config.yaml
d_model: 192
d_shared_expert: 64
balance_loss: 0.000588
lr_router: 0.00184
n_head: 2
attn_scale: 0.102
tie_embeddings: false
init_std_qkv: 0.0283
init_std_up: 0.0283
beta1: 0.95
lr_head: 0.00907
warmup_steps: 124
decay_fraction: 0.819
seq_len: 512
steps: 2695
Below are experts of layer 6 (counted from 0) of a mixture-of-experts language model. Rows are named router (the router's row for the expert) and show model dimensions 0-191. Each number is 128 + 24 x the weight over its row's rms, rounded and kept within 0 to 255.
After each expert's rows: "comes after" lists some tokens at least twice as common just before its tokens as in all text; "raises" lists some tokens whose logits its average output raises strongly, later layers aside. This comes from a sample of Wikipedia text that the model never trained on. Tokens count by the router's weight.

# expert 128
router [136 162  97 131 131 105 114 136 131  80 161 101 164 117 112 152 136  98 152  90  92 135 163 115 165 135 146 105 130 138 103 145 100 111 141 125 127 142 102 137 118 129 132 123 180 108 151  90 158 134 108 121 135 119 136  97 144 124 100 142 168 140 172  98 146 190 124 104 136 139 142 148 135 119  74 110  82 134 143  87 105 118 137 129 156  84 169  98 107 153 156 128 116 123 134 127 141 101 126 172 123 112 126 128  95 157  92 114 146 116 107 127 109 115 132 146 129 121  85 139 149 131  96 110 107  95  98 163 102 109 119 117 158 134 114 116 153 120  89 115 119  93 150 125 107  90 163 144 128 113 145 145  94 148 124 117 135 104  97 130 124 141 169 133  89  87 117 148 150 161 144  89 148 100 126 142  73 109 120 107 168  99 166 157  93 112  87 135 153  99  92 146]
comes after: " the", " of", " and", " a", " with", " that"
raises: " Nation", "-class", "arl"

# expert 67
router [105 145 120 154 122 107 123 132 111 111 157 128 188 114 106 140 142 121 149  94 112 142 161 119 132 156 133 105 146 129 103 154  94 115 173 131 104 167 117 164 117 126 140 172 145  71 151 105 161 126 102  94 101 116 138 110 152 164 120 144 122 169 118  76 151 146 150 114 138 150 142 147 129 100 115 113 107 155  86 115  97 137 134 122 133 104 141 133 100 119 148 130 113 115 168 112 139  95 157 120 148 108 123  79 105 152 128 108 119  87 116 117 100 128 101 161  96 144 110 153 126 157  82  75  97 108 118 144 134 104  79 111 171 113 128 111 151 135 118 109  86 120 159 118  96 130 142 156  82  99 175 162 108 146 119 123 132 109 129 121 167 146 139  99 106 126 102 148 155 122 149 101 137 119 124 150  98  91 115  89 139  98 173 135 129 112 140  97 142 116  86 163]
comes after: " |", " ", ")", " 1", "\"", " medal"
raises: "\n", " and", " 5"

# expert 72
router [104 135 123 152  90 131 103 161 156 109 148 108 138 121 115 122 143  96 137 106 109 160 156  73 158 119 153 101 117 175  97 180 117 109 142 127 116 140  91 152 117 122 135 161 139 105 144  97 131 156 115 102 108  91 172  82 143 179 107 156 158 148 141 121 149 177 142  95 164 135 151 137 131 118 112 104 134 149 119 109 131 132 149 130 131 115 155  99 128 159 165 149 132  99 157 122 139  89 147 110 155 105  90 101  98 127  96  88 167 120 110 129 103  99 121 139 117 135 107 159 136 161 115  99 125 110 121 139 111 136 100 113 130 113 130 104 159 162 102  92 112 103 125 148  88  92 131 138  96 138 167 137  90 143 106 142 132 107 127  89 154 146 170 109 117  93 105 141 161 156 134 115 132 130 114 163 110 109  97 128 141  74 163 132  92 115 103 120 167 105  91 141]
comes after: "\n", "\"", " /", ".", " (", "s"
raises: "ł", "erb", "yll", "ß", "ř", "ô"

# expert 125
router [ 98 123 121 138 121 124 112 132 148 103 128 124 138 112 102 145 134 124 148 135  86 116 164 111 154 166 150 111 127 132 118 141 105  81 136 151 111 130 118 129 103 153 145 168 158  96 146 104 133 134  98  78 123  85 172  81 177 174  86 134 159 142 130  86 160 165 120  86 131 136 128 155 108 120 118 110 151 178  96 141 115 102 173 102 148  93 147 135  79 155 172 148 122 112 171 130 171  99 117 139 139 112 118 106 119 115  89 118 131  87 108 106 112  89 111 142 121 139 125 171 122 152  79  99 112 123 141 136 118 118 103 101 131 140 142 123 147 154 111  78 120 103 122 147 123  92 140 149 128 113 138 149  93 160 104 123 122 118 112 111 189 144 183 107 100 100 122 137 149 127 130 127 137 100 130 140 132 100 106 129 122  86 157 133 122 115 112 122 160 100 103 115]
comes after: " |", ";", " ", " 3:", " /", " 4:"
raises: "\".", ")\"", ".\"", "ights", "s.\"", "ess,"

# expert 103
router [125 170 119 151 135 107  79 145 141 115 154 101 171  96 117 134 144 110 161 116 114 146 148 116 141 163 120 116 139 135  92 157 121 128 167 130 111 137 124 140 127 169 132 158 125 104 130 131 160 134 126  96 113  75 137 101 157 139 134 177 130 152 130 115 151 132 141  63 148 152 162 150  90 123 126  66 110 162 114  98 123 132 178 107 116  92 146 140 117 171 135 144 121 101 141 109 142  84 141 135 142  96 117 125 121 133 114 103 161 113 127 118 103  93 134 127  82 143  82 139 131 147 108 116 131  92 148 180  96 103 120 101 161 118 118 101 133 121 111 102 133 102 146 145  99 116 193 165 128  98 159 136 102 121 104 113 157  98 100 112 176 140 131  97 101 126  84 151 138 128 136 105 135 113 127 149 103  73 119 107 134 102 134 141 139 121  91 119 129  85 119 121]
comes after: " the", " The", "The", " this", " \"The", " new"
raises: " died", " himself", " herself"

# expert 95
router [106 138 131 133 111  96  69 154 169  80 152 114 166 125 120 129 136 103 137 128 101 154 120 119 145 127 137  99 152 144  68 140  98 132 149 130 108 142 120 165 115 143 121 164 123  95 159 100 173 136 102 112  93 128 127 132 124 144 105 136 162 148 122 117 159 124 161 118 169 162 144 142 114 115 110 114 111 175 103 116  92 127 150 130 110 107 141 136  92 144 140 104 127 106 155 112 156 118 156 165 154  98  91 108 123 139 118  92 137 103  83  86 122  95  94 123  92 151  90 164 114 146  94 109  92 113 104 174 135  85 107 108 162  97 109 109 141 150 117 115 100  88 147 151 105 105 143 181  97 101 158 142 114 166 114 116 147 107 125 118 123 145 139  92 105 116 110 151 147 133 164 115 131 111  93 147 114 112  92 128 146  91 150 133 114 133 124  96 153 113 108 157]
comes after: "\n", "-", " Candidate", " Votes", " Title", " Party"
raises: " Born:", " Position:", "ed."

# expert 88
router [103 119 121 149  82 124 116 155 159 121 186 116 148  82 121 162 141  92 147 117 108 126 120  89 161 173 143 111 150 147 121 149  86  96 123 137  90 146 125 162 106 151 154 147 149  91 149 119 152 135 119 122 121  86 162  93 180 173  99 139 133 162 166 114 149 142 138 123 168 135 145 137 116 112 137 105 138 147  72 116  94 123 150 118 118  86 150 121 134 134 177 118 119 111 159 103 143  90 144 148 159 123 102 114 122 123 109 121 168 110  88 113  89 111 121 136 100 158 109 130 143 177 117  97 107 133 129 148  89 118 118 127 119  92 122  87 159 154  98  89 124 107 134 143  95 124 180 129 125 109 127 147 125 153 103 135 152 121 103 113 162 145 139 111 118 114  95 139 147 125 147 121 128  85  95 141 110 101 117 102 144  98 153 136 112  93  90 115 122 121  98 151]
comes after: ".", "\n", "s.", " and", " due", ","
raises: " this,", " this", " its", " these", " their", " the"

# expert 178
router [111 160 109 131 121 112  75 160 138 114 143  98 160 115 123 149 132  77 180 143 104 155 140 138 137 161 144  87 137 175  82 145 100 119 138 148  89 141 136 124 105 149 127 139 164 121 145 132 167 137 103 115 108 102 145 134 157 138  93 160 142 169 138 102 155 150 143  75 143 155 139 121 133 112 122  90 116 145 121  94 124 119 156 135 113 105 139 126 101 142 144 136 119 104 169 137 143 113 120 149 136 111 116  89 120 148  94  98 134 118 122 101 119 114 125 148 105 144 142 155 161 141 131 101 106 125 143 168  89 116 121  79 152 118 125 112 147 180 126 118 121  79 177 150 104 137 171 146 108 110 162 132  93 151 114 108 125  92  89 114 160 120 154 105  99 120 108 169 116 158 120 114 168 123 103 167  96  94 102  99 136  83 132 140 115  91 121  99 139 101  99 130]
comes after: " the", " United", " Country:", " New", " in", " South"
raises: "\n", " of", ".", "ended", " his", "(s)"

# expert 161
router [108 143 110 156 133 110  88 111 138 122 145 105 163  94 113 130 147 142 153 118 109 156 136 129 131 121 139  88 151 144 107 132 103 129 165 143  93 118 126 128 111 158 139 171 149 118 136 130 140 137 110  79 140 113 164 127 111 154 125 127 152 149 139  99 175 154 137 100 145 170 127 163 116 105 100 120  98 162  99 122 112  88 126  95 123  92 159 124 113 152 168 126  96 113 154 111 138  76 132 134 176 122  99  96  80 148 109 137 134 119  91  75 105 101  73 125  72 128 115 148 159 140 103 115  97 111 127 152 135  74  83 124 135 119 111 141 163 128 115 110 115 102 142 143  87 110 169 164  85 122 141 123 118 170 103 113 135 124 111 100 159 148 143 112 121 129 112 148 129 144 168 128 153 111 111 138 117  94  82 111 143  88 149 158  90 113 120 113 120  95 125 129]
comes after: " |", " as", " was", " ", "-", " ±%"
raises: " the", " several", "tern", " a"

# expert 190
router [104 145 109 136 126 120  92 123 177  95 158 112 147 126 104 140 142 117 152 140 103 128 132 124 171 147 157 114 141 152  76 143  85  91 146 144  99 121  67 152 102 147 133 150 132 101 163 105 175 160  90  85 110  77 163 115 134 142  99 157 149 146 134  63 167 144 127  92 139 150 127 161 101 114 106 108 114 169 105 113  99 116 139 113 128  92 137 105  80 182 154 143 128 115 183 125 133  92 130 129 138 116 111 110 106 142 119  94 138  90  98 103 126 117 105 133 100 122 126 173 132 163 107  91 100 110 115 146 132 122  96  97 156 136 107 121 128 129 146  90 112 105 137 153 100 115 146 162 129 116 142 148  96 157  96 102 134 121 102 115 148 116 157 122 105 100 114 146 141 130 132 114 134 133 126 145 127  91 105 115 145 114 145 122 102 105 103 133 158 105  97 145]
comes after: " ", " 0", " —", " 1", ")", " 2"
raises: " ", " —", "en's", " 1.", " Location"

# expert 186
router [103 147 109 156 134 111 102 157 157  76 112  99 125 121 116 142 121 118 186 127 107 158 142 111 143 168 168 140 136 158 104 153 114  91 161 150  97 161 123 150 106 148 153 141 143 107 143  74 188 149  92 117  87 119 165 105 161 141  91 148 144 126 156 112 155 148 144 103 125 143 162 151 139 102 104  98 119 149 128 109 107 109 158  95 145 104 142  88  91 145 152 126 108  98 159  97 141 119 124 154 146  98 123  99 101 177 124 101 165  98 120 127 115 114 119 135  88 151 111 142 133 167 100 111 117  92 151 160  98 108 124 132 141 123 155 112 151 133 122 111 110  94 136 137 112  93 185 160 125 131 154 129 104 150 122 123 136 108 107 114 149 132 156 132  98 130 100 147 157 120 169 115 146 100 130 141 110  88 136  99 142  91 156 154 109  99 100 115 133 112 105 125]
comes after: " of", " and", " for", " to", " on", " with"
raises: ",", " and", " on", " in", " nor", " released"

# expert 74
router [ 97 137 137 128 119 105 110 132 134 116 128 106 144 110 117 154 126 136 140  98  89 105 159 141 160 138 163 111 142 133 113 141  90 104 144 126 120 126  94 149 109 143 129 157 154  91 143 114 134 129  91 102 104 106 140 105 158 150 146 133 136 138 128 105 147 172 155 112 137 127 143 141 111 100  92  91 122 160  93 131 129 112 129  93 156 123 155 133  89 164 155 117 107 108 143  84 174 112 120 155 127 116 104 101  83 145 129  91 115 119  95  82  99 102 107 180 129 134  99 123 127 151  84  98 110 108  81 177 102 108 106 121 134 113 116 100 171 144  96  91  97 107 124 140 103 117 132 119  98  95 133 153  93 152 145 118 145 138 127 123 173 104 149  74 116  75 114 143 138 167 143 106 144  89 103 153 100 132  93 113 152  88 168 134 134 117  94 106 137  97 151 142]
comes after: " |", "-", " by", "|", ";", ":"
raises: "ities,", "s.\"", "formation", " release,", "ities.", " lives"

# expert 71
router [104 143 109 158  80 107  93 139 155 105 150 124 154 126 112 131 179 124 148 110 101 170 150  95 162 151 126 118 153 156 112 160  98 112 161 151 114 147 105 130  96 144 130 155 149 100 148 110 148 143 112 103 120  94 164  98 141 180 109 142 157 135 152 111 146 141 127 118 149 161 155 158 113 104 119  93 118 145  87 115  94 104 148 128 107 103 156 103 107 159 169 104  93 118 137 104 145 117 164 160 150  96  90 103  97 142  85 114 159 105 107 128  95  88 123 141 139 143 103 150 139 153 120 118 107  85 127 139 133 131 100 110 139 112 110 124 138 149 114 117 113 112 127 155 102 117 136 163 132 106 148 175 100 141 102 110 143  89 122 111 134 134 152 110 120  95  86 160 179 130 143  92 163 115 111 150 105 116 120 124 151  51 153 139 125 119 105 107 135 111 116 143]
comes after: "\n", "/", "==", "–", " '", " ("
raises: "eg", "ef", "eh", "ev", "raw", "uzz"

# expert 124
router [120 142  77 165 122 109  92 132 130 109 128  79 146 115 120 144 121  91 143 130 119 141 146 105 168 143 133 118 139 165  88 142  85 116 135 145 110 137 114 130 113 145 147 149 137 106 149 120 174 162 113  85  95  99 171 102 137 152 102 143 154 128 158  84 142 164 159  69 120 173 145 150 112 112 121 110 124 171  98 104 128  94 168 112 138 103 148 106  86 152 161 139 123 111 147 115 149  88 114 138 133 127 108  94  66 121 126  88 149 104  87 123  73  84 128 137  99 127 129 166 150 152 106 118 104 126 128 126 107 135  96 107 115 120 148 123 139 137 125 112 115 103 131 164 101  85 154 115 139 108 138 126 107 157 101 116 135 140  58 129 142 123 162 128  82 124 110 122 179 126 128 118 151 134 105 143 112 124 101 118 124 106 142 135 136 101 108 128 149  96 119 143]
comes after: " |", " ", " 0", " 1", ".", " —"
raises: " —", " ", "\n", " like", " -", " such"

# expert 83
router [105 129 123 138 112 104  63 156 149 113 148 100 150 120 111 128 128 102 154 136 122 144 143  95 143 152 122 140 124 140 127 167 118 117 139 147 107 140 135 153 120 147 152 132 139 102 141 106 150 161 113 116 100  90 138 106 165 139 102 152 142 145 150 108 148 171 142  97 160 145 151 158  98 109 132  94 118 159 121  81 125 102 156  98  91  79 135 114 110 180 159 147 117 108 147 109 173  95 154 140 174 102 129 124 110 163  77 110 164 130 106 121 114 107 125 154 100 173 102 139 154 143 118 103 128 105 151 164 108 106  84  97 152 104 105 109 155 145 102 104 131 111 146 165 104 103 188 142 119  91 138 144  96 131  96 105 141  91 102 122 133 124 128 104 108 104  86 156 162 133 155 132 127 132 143 133 124  83 130 122 129  95 149 144 111  95 105 112 151  83 108 132]
comes after: " the", " The", " his", "'s", "The", " its"
raises: " on", " at", " for", " as", " there", " in"

# expert 123
router [119 129 112 130 110  77 118 136 154 112 153 123 127  95  94 132 122  91 128 111 119 154 140 129 140 149 129  88 150 142  82 139 109 112 135 144  88 139 102 133 120 134 145 160 162 112 193 123 146 131 108  97 111 109 162 112 130 170 131 119 147 128 158 114 147 144 133 113 118 157 160 149  92 114 108 106 134 130 112  98 115 106 147 102  99  90 150 116  87 122 163 115 108  97 138  95 166  79 165 131 141 107 100 103  99 127 109 126 130  99 111  98 105 113 105 130 125 186 121 156 127 178  76  97 112 116 132 155 104  81 128 140 132 114 130 114 132 130 104 106 115 124 145 160  84 110 184 138 106 111 169 133 108 164 103 141 120  98  76 126 156 101 177  74  93 112 126 143 151 153 159 108 149 104 110 158 124 103 124 132 129  95 147 153 115 125 113 134 128 124  95 115]
comes after: " was", " is", " were", " be", " are", " been"
raises: " in", " as", " for", " at", "\"", " again"

# expert 164
router [ 93 130 113 130 105 123  94 139 131 122 120  93 149 111 136 150 128 119 155 123  64 141 164 127 141 146 108 102 129 185 106 182  76 113 131 137 107 163 108 135 127 128 156 146 166 104 150 109 158 137  97  91 131  91 132  84 171 158 102 128 123 143 149 122 153 164 159 112 155 135 143 128 139 113  98  99 110 134  94 106  82 110 147 129 121 118 141 129 108 155 127 126  98 127 150  85 129 126 157 135  93 108 140 105  79 149 121 110 157 124 106 122  78  95  99 145 103 144 111 152 126 137  73 103 109 116 132 159 109 122  87  79 152 106 130 106 156 136  80 130 129 104 119 147  86 112 157 131 114 107 142 138  90 160 123 106 145 106 123 127 158 131 144 127  98 111 101 134 165 165 157 132 168 115 115 133 119 121 103 119 173  99 170 164 138 119 106 131 142 103 122 142]
comes after: " |", "|", "-", " N", " B", " W"
raises: "-Ch", "-man", "–S", " ballots", "-ch", "–"

# expert 91
router [ 96 158 125 158 102 125 101 124 155 121 137  89 127 113 117 112 126 110 132 122 118 155 154 124 150 125 118  93 146 139 107 135 118 109 159 146 114 172 131 132 130 136 145 181 151  93 114 132 148 140 108  95 102 114 147  97 133 162 127 119 169 128 149 112 183 149 176  78 131 155 123 119 123 118 120 130 125 177 124 104 113 107 122 105 121 106 133 101  88 162 149 118 106 111 123 109 161  90 127 115 150  89 121  88 101 138 106 114 130 124 120 122 121  94  92 143 103 157  97 178 158 132  99 105  92 127 127 145 103  76  88 104 128 109 137  83 156 144 109 113 126 111 125 158 101  96 188 130 131 107 157 135 122 167 131 126 137 115 115  99 148 127 153 114 110 110 109 138 187 153 161 111 117 114 128 156 107  86  90 116 141  72 162 145 124  82  92  97 150 115 113 118]
comes after: " |", "|", " %", " Total", "|---|---|---|---|---|---|", "|---|---|---|---|---|"
raises: "ing,", "ing.", "is,", " district.", "iger"

# expert 75
router [104 123  92 128  77 129 108 148 152 124 158 106 136  90 132 135 113 102 145 110 137 130 129 128 126 173 126 110 123 153  95 143 122  97 152 133  81 142 123 158 112 139 154 156 160  83 174 100 132 127 109 101  96  90 159 104 168 153 123 135 145 136 138 106 141 140 144  85 143 142 148 128 121 102 112 125 109 168 115  98 137 128 147  98 116  86 177 112  92 122 168 132 115  85 145 111 145 113 142 118 152  94 122 106 102 137 112 128 137 107 107 111 127 117  96 128 104 157 131 148 147 176 113  90 127 112 132 147  78 104 110 118 128 141 124  92 144 157 131 112 132 139 125 136  94  98 162 169 125 114 141 138  71 144 113 132 142 115  93 118 181 115 181 126 113  97 113 163 164 136 174  87 136  88 122 131 133  91 123  96 124  91 168 160 103  95 116 111 125 124  93 125]
comes after: " was", " is", " and", " be", " were", " been"
raises: "ed", "ing", "eds", "ed.", "ed,", "ings."

# expert 148
router [101 134 100 136 118  84  98 165 149  86 148 123 153  88  77 119 126  92 142 116 118 130 133 107 133 116 135  78 149 153  92 131 112 116 127 167  78 159  92 130  84 168 135 147 144 108 152 116 160 157 103 110 123 131 146  75 154 168 116 151 155 143 137 104 160 138 156  90 127 164 153 147 107 120 128 132 110 130 127 108  93 137 150 123 141  78 146 125 113 142 112 145  80 110 143 119 139 115 123 174 117  80  89 129 124 147  85 110 135 119 112 124 110 109 109 140  88 125 100 149 147 169  97 112 127 111 109 130 113  98 122 131 168 117 144 123 157 157  93 105 106  90 160 153 119 104 120 143  87 111 181 138 125 136 125 130 144 136 121 142 139 123 140 108 111  86 116 125 132 127 137 105 154 114 139 150 114 126  93 112 146  61 144 121  79 128 132 132 162 122  81 117]
comes after: "\n", "-", " Family:", ":", "us", " Genus:"
raises: "field", "p", "ased", "g", "ologist", "ist."

# expert 122
router [109 141 110 141 122 105 100 157 148 108 135 117 158 104 100 124 149 120 165 109 110 152 155 111 153 153 134 122 150 152  83 174 108 106 163 152 101 144 107 148 126 136 146 150 152 103 131 118 147 144 117  74 105 109 138  95 150 142 110 155 160 137 153  90 159 156 171 112 114 164 142 149 127 110  95 106 121 175  92  92 115 116 156 102 112 122 141 121 111 175 161 134 117 111 149 111 124 108 147 152 121 108 108 120  96 126 125 120 157 120 110  99  99 109 130 163  93 174 103 162 150 159  96 121 106  86 115 120 103 101 107 135 153  98 101  96 155 142 103 107 110 114 142 152 114 124 170 153  97  99 164 157 126 158  97  95 149 121  97 106 150 147 153 109 101 105 109 141 156 142 180  90 171 124 117 132 104 110 114  99 155 114 154 153 107 106 108  90 131 107 118 146]
comes after: " of", " in", " to", " at", " for", " with"
raises: " same", " latter", " first", " region", " event", " next"

# expert 175
router [ 74 149 113 127  79 122 116 148 147 106 127 115 144 102 104 144 123 136 136 133 115 136 155  88 159 142 152 117 150 149 118 152 122 115 144 150 120 136 107 163 104 125 118 150 150 114 174 115 131 144 121 103 114  83 157  89 162 172 113 159 147 146 139 106 166 142 156 128 126 143 148 134 110 104 100 105 103 150 111 109 101  80 156 119 127 110 132 127 106 148 166 126 109 119 137 106 143 110 115 150 130 104  85 118  76 137 126  97 134 102 112 116  90 114 106 167 107 117 116 150 152 164 115 113 132 107 111 160 116 124  84  85 139 108 137 125 158 139 101  99  79 129 149 162  93 105 135 123 128 108 140 165 101 148 112 109 133 110 112 121 172 135 141  93 104  80 100 141 156 142 165 135 176  92 121 166 121 132 102 103 167  61 184 144 125 124 106  97 126 114 111 148]
comes after: " |", "-", "|", ":", " and", " by"
raises: "ár", "án", "á", "ieg", "ás", "inal"

# expert 89
router [102 129 121 134 111 107  98 130 154  96 137  96 154 131 130 141 116  91 153 134  80 126 165 119 162 137 126 125 126 144  94 152  82  91 147 122 122 126 117 139 142 165 133 142 163 119 141 103 154 143 118  76 126 104 190  91 145 180 101 132 153 144 144  60 155 148 131  77 120 134 128 146 107  76 106 110 136 170  94  86 101 111 192 121 159 107 122 102  85 172 156 139 117 109 143 110 143 100 120 132 113 117 122 106 108 137  92  93 134 107 106 106 103  99 116 150 108 122 126 157 129 161  67 125 104 125 139 130 115  95  85  97 135 117 134 106 146 126 106  85 105 114 114 154  98 102 143 141 146  89 141 114 112 145  98  95 139 130 122 134 142 143 145 122 109 118 103 125 152 123 133 102 135  98 117 139 110  95 115 104 131  94 143 151 113 128 110 145 153 105 106 147]
comes after: " |", ";", " 0", " ", " –;", " —"
raises: "iny", " mater:", "mit", " comes", "istrict"

# expert 144
router [116 127 109 154 103 114  84 139 137  91 154 116 166  98 129 150 135 117 138 114  85 156 172 115 141 156 124 120 150 152 115 153  88 115 129 162 112 165  98 147  80 132 158 154 133  82 137 117 161 159 103  84 111 114 139 104 153 141 136 170 128 155 143  81 157 135 133 116 132 149 149 141 115 111 114 103 110 151  95  94 103 126 158 139 127 101 151 113 110 157 129 130 115 115 180  99 140  78 127 140 131 105 130  83  87 128 125 118 148 108 109  95  78  88 110 137 109 131 117 144 118 162  77  83 119 117 110 114 112 128  83 125 154 110 138 119 142 136 134  77 131 116 133 165  93 117 128 131 124  65 168 147 101 146 118 101 144 103  93 110 134 141 142 113  84 106  87 140 158 159 134 106 153 122  94 146 126 125 125 100 138 108 151 132 110 127 129 121 144  96  92 137]
comes after: "\n", " ", " 0", " 1", " 2", " 3"
raises: " ", " Final", " Total"

# expert 113
router [ 89 149 126 170  98 101  66 141 127  86 146 107 173 125 111 139 147  97 147 130 126 142 127 108 131 135 165 113 152 164 104 147 118 130 164 130 122 138 124 131 125 129 140 151 165 129 133 109 179 139 119  89  99 118 155 117 132 157 113 165 136 143 153  86 167 141 182 127 154 183 151 127 122 118 133 129 110 186  97 106 136 122 133 101 113  98 128 118  96 135 146 125 110 115 173  96 143  87 147 137 141 121 110  88  73 133 121  85 127 113 101 113 106  93  87 120 137 141 127 154 151 146 130  97 112 114 103 147 116 113  87 134 136 111 129 102 145 132 118 108 118  96 143 158  67 126 141 158 116 106 166 131 118 164 115 126 127  96 108 131 139 121 155 136  87 139 116 149 183 134 159 101 147 120 119 142 102 107 107 104 157 104 129 133 121 102  68 114 144 131  88 123]
comes after: " ", " Turnout", " 0", " votes", " •", ")"
raises: " ", " 34", " 33", " 22", " 40", " 0"

# expert 107
router [105 186 125 142 117 113  86 147 123  96 160 120 182 136  94 134 159  84 131 127 101 158 139 116 135 148 133 128 123 132 103 142  83 117 140 135 110 159 122 141 109 156 122 146 146 111 157 126 137 132 107 100 108 118 165 111 135 143  94 129 151 159 147 119 152 155 181 102 144 170 150 126  83 128 125  89 120 161  90 124 107 113 154 105 129  79 172 109 101 134 139 130 115 118 155 116 159 113 117 129 136 106 101 120 120 129 123  99 149 118  97 128  92 100  97 156 108 154 113 188 150 134 115 110 111 129 135 159 127 103  95  95 123 114 115 122 145 141  99 116 117 106 132 136 104 132 159 156 103  83 138 149 108 178 117 124 130  69  91 135 128 138 143 104  94 124 120 173 139 146 156  80 145 122 121 133 136  86  73 117 134  75 167 145 142  89 106 101 134 131 111 120]
comes after: "\n", "-", "===", " also==", "|", " "
raises: "age,", "age.", " office", " overall", "age", " both"

# expert 92
router [103 141  99 130 127  92  86 122 136 118 160 128 166 114 136 158 110  98 162 108  62 140 158 110 145 138 109  93 152 131  90 157 137 123 170 151 118 156 120 151 132 181 135 131 142 109 143 126 139 148 130 126 129  83 145  95 156 144 106 131 131 138 126 104 189 148 155 106 139 160 135 144  95  83  93 107 143 144 115  99 100  88 155 133 106  99 144  97 109 146 136 129 118  89 177 124 138 115 137 139 124 124 110 101 106 143  88 124 124 105 122 107 117 102  91 177 122 125 112 170 138 173 115 110 127  86 147 152 125 120  94 117 140  95 134 108 141 150 107  90 147 116 149 135 129 136 152 146 116  98 151 139 132 176 107 107 165 125 100 120 174 130 121  92  96  76 107 119 149 156 135  88 129 101 136 159  88  75 120 140 126  98 143 124 137 106 107 137 122 102 123 137]
comes after: " the", " on", " a", " in", " On", " The"
raises: " ends", " end", " stri", " left", " right", "-le"

# expert 45
router [109 163  89 125 103  98 113 133 157 105 135 110 148 118 113 167 132  99 157 107 109 133 149 107 151 126 134  82 152 142 127 176  93 117 138 159  99 126  99 136  98 148 149 135 131 112 133 127 130 136 110  99 117  92 139  90 134 133 110 151 165 127 164 102 158 151 121 106 147 131 144 115 123 104 116  99 114 148 107  98 104  91 137 103 109 104 139 107 135 139 139  98 114 116 149 105 129  86 160 112 129 102 108 107  92 166 124  90 145  96  72 121 106 105 103 148 114 174 107 177 123 159 109 100 106 113 115 149  89 123 102 109 153 122  94 105 188 162 121 103 104 111 148 145  95  99 161 143 101  97 136 146 150 149 113 112 143 123 129 119 168 139 147 117 107 120  69 138 159 142 162  96 170 106 100 162  95 118 131  87 161 113 157 133 112 112 102 126 138 106 103 156]
comes after: " and", ",", "s,", " well", "s", "es,"
raises: " other", " the", " a", " later"

# expert 79
router [ 89 124 133 146 128 108  94 131 129 113 126 123 156 104 113 127 106 121 151 134  85 124 145 120 166 129 152  95 146 179 105 147  90 107 126 146 118 125 113 118 126 143 138 154 131  85 121 118 150 123 109  96 116  77 187  97 144 177 111 126 155 130 148  60 157 155 149  85 152 150 133 174 101 103 124 127 135 171  77 114 134  97 181 110 148 109 138 110  91 146 171 156 124 123 159 115 156  86 148 126 130 128 113  80  88 161 107  80 153 107  72  96 112  84 116 147 107 144 110 149 126 160  95 119 102 101 117 145 123 105  99 131 134 123 133 113 138 124 132  63 135 113 130 179 100 100 132 140 143 104 129 131 102 151 111 110 134 121 115 113 146 138 144 125 101 106 107 138 154 127 119 101 151 140 125 157 114 116 112 129 150 106 144 129 115 130 115 143 141  92 117 118]
comes after: " ", " |", " 0", " —", " 1", " 0;"
raises: " v.", " certain", "age"

# expert 159
router [102 127 112 131  77 123 112 166 164 128 154 120 156 110 111 162 136  99 133 120 120 134 144  91 149 164 149 116 140 137 100 172 114 101 150 134 117 163 114 163  89 165 148 173 132  73 160  89 139 128 118  77 110  95 140  89 156 188 113 131 114 146 108 101 158 138 141  99 145 135 153 134 116 109 137 109 141 158  86 122 107 105 156 119 115 115 137 109 124 145 134 112 116 124 147 104 137 137 154 131 142  96 108  88 100 129 126 114 129  80 124 101 124 107 106 152 119 139 103 139 121 156  95 106 126 117 126 133 120 122  88 102 130  98 123 124 144 158 118  89  92 119 110 148 119 108 149 151  98 101 152 153 107 139 127 144 161 107 117 115 171 140 165 117  93 105 105 158 173 156 154 113 144  81 114 147 105  94 110 130 132  54 124 127 153 123  97 104 142  91 104 158]
comes after: " |", "-", "|", " and", ":", " to"
raises: "ance.", "ent.", " him.", " her.", "ency.", "age."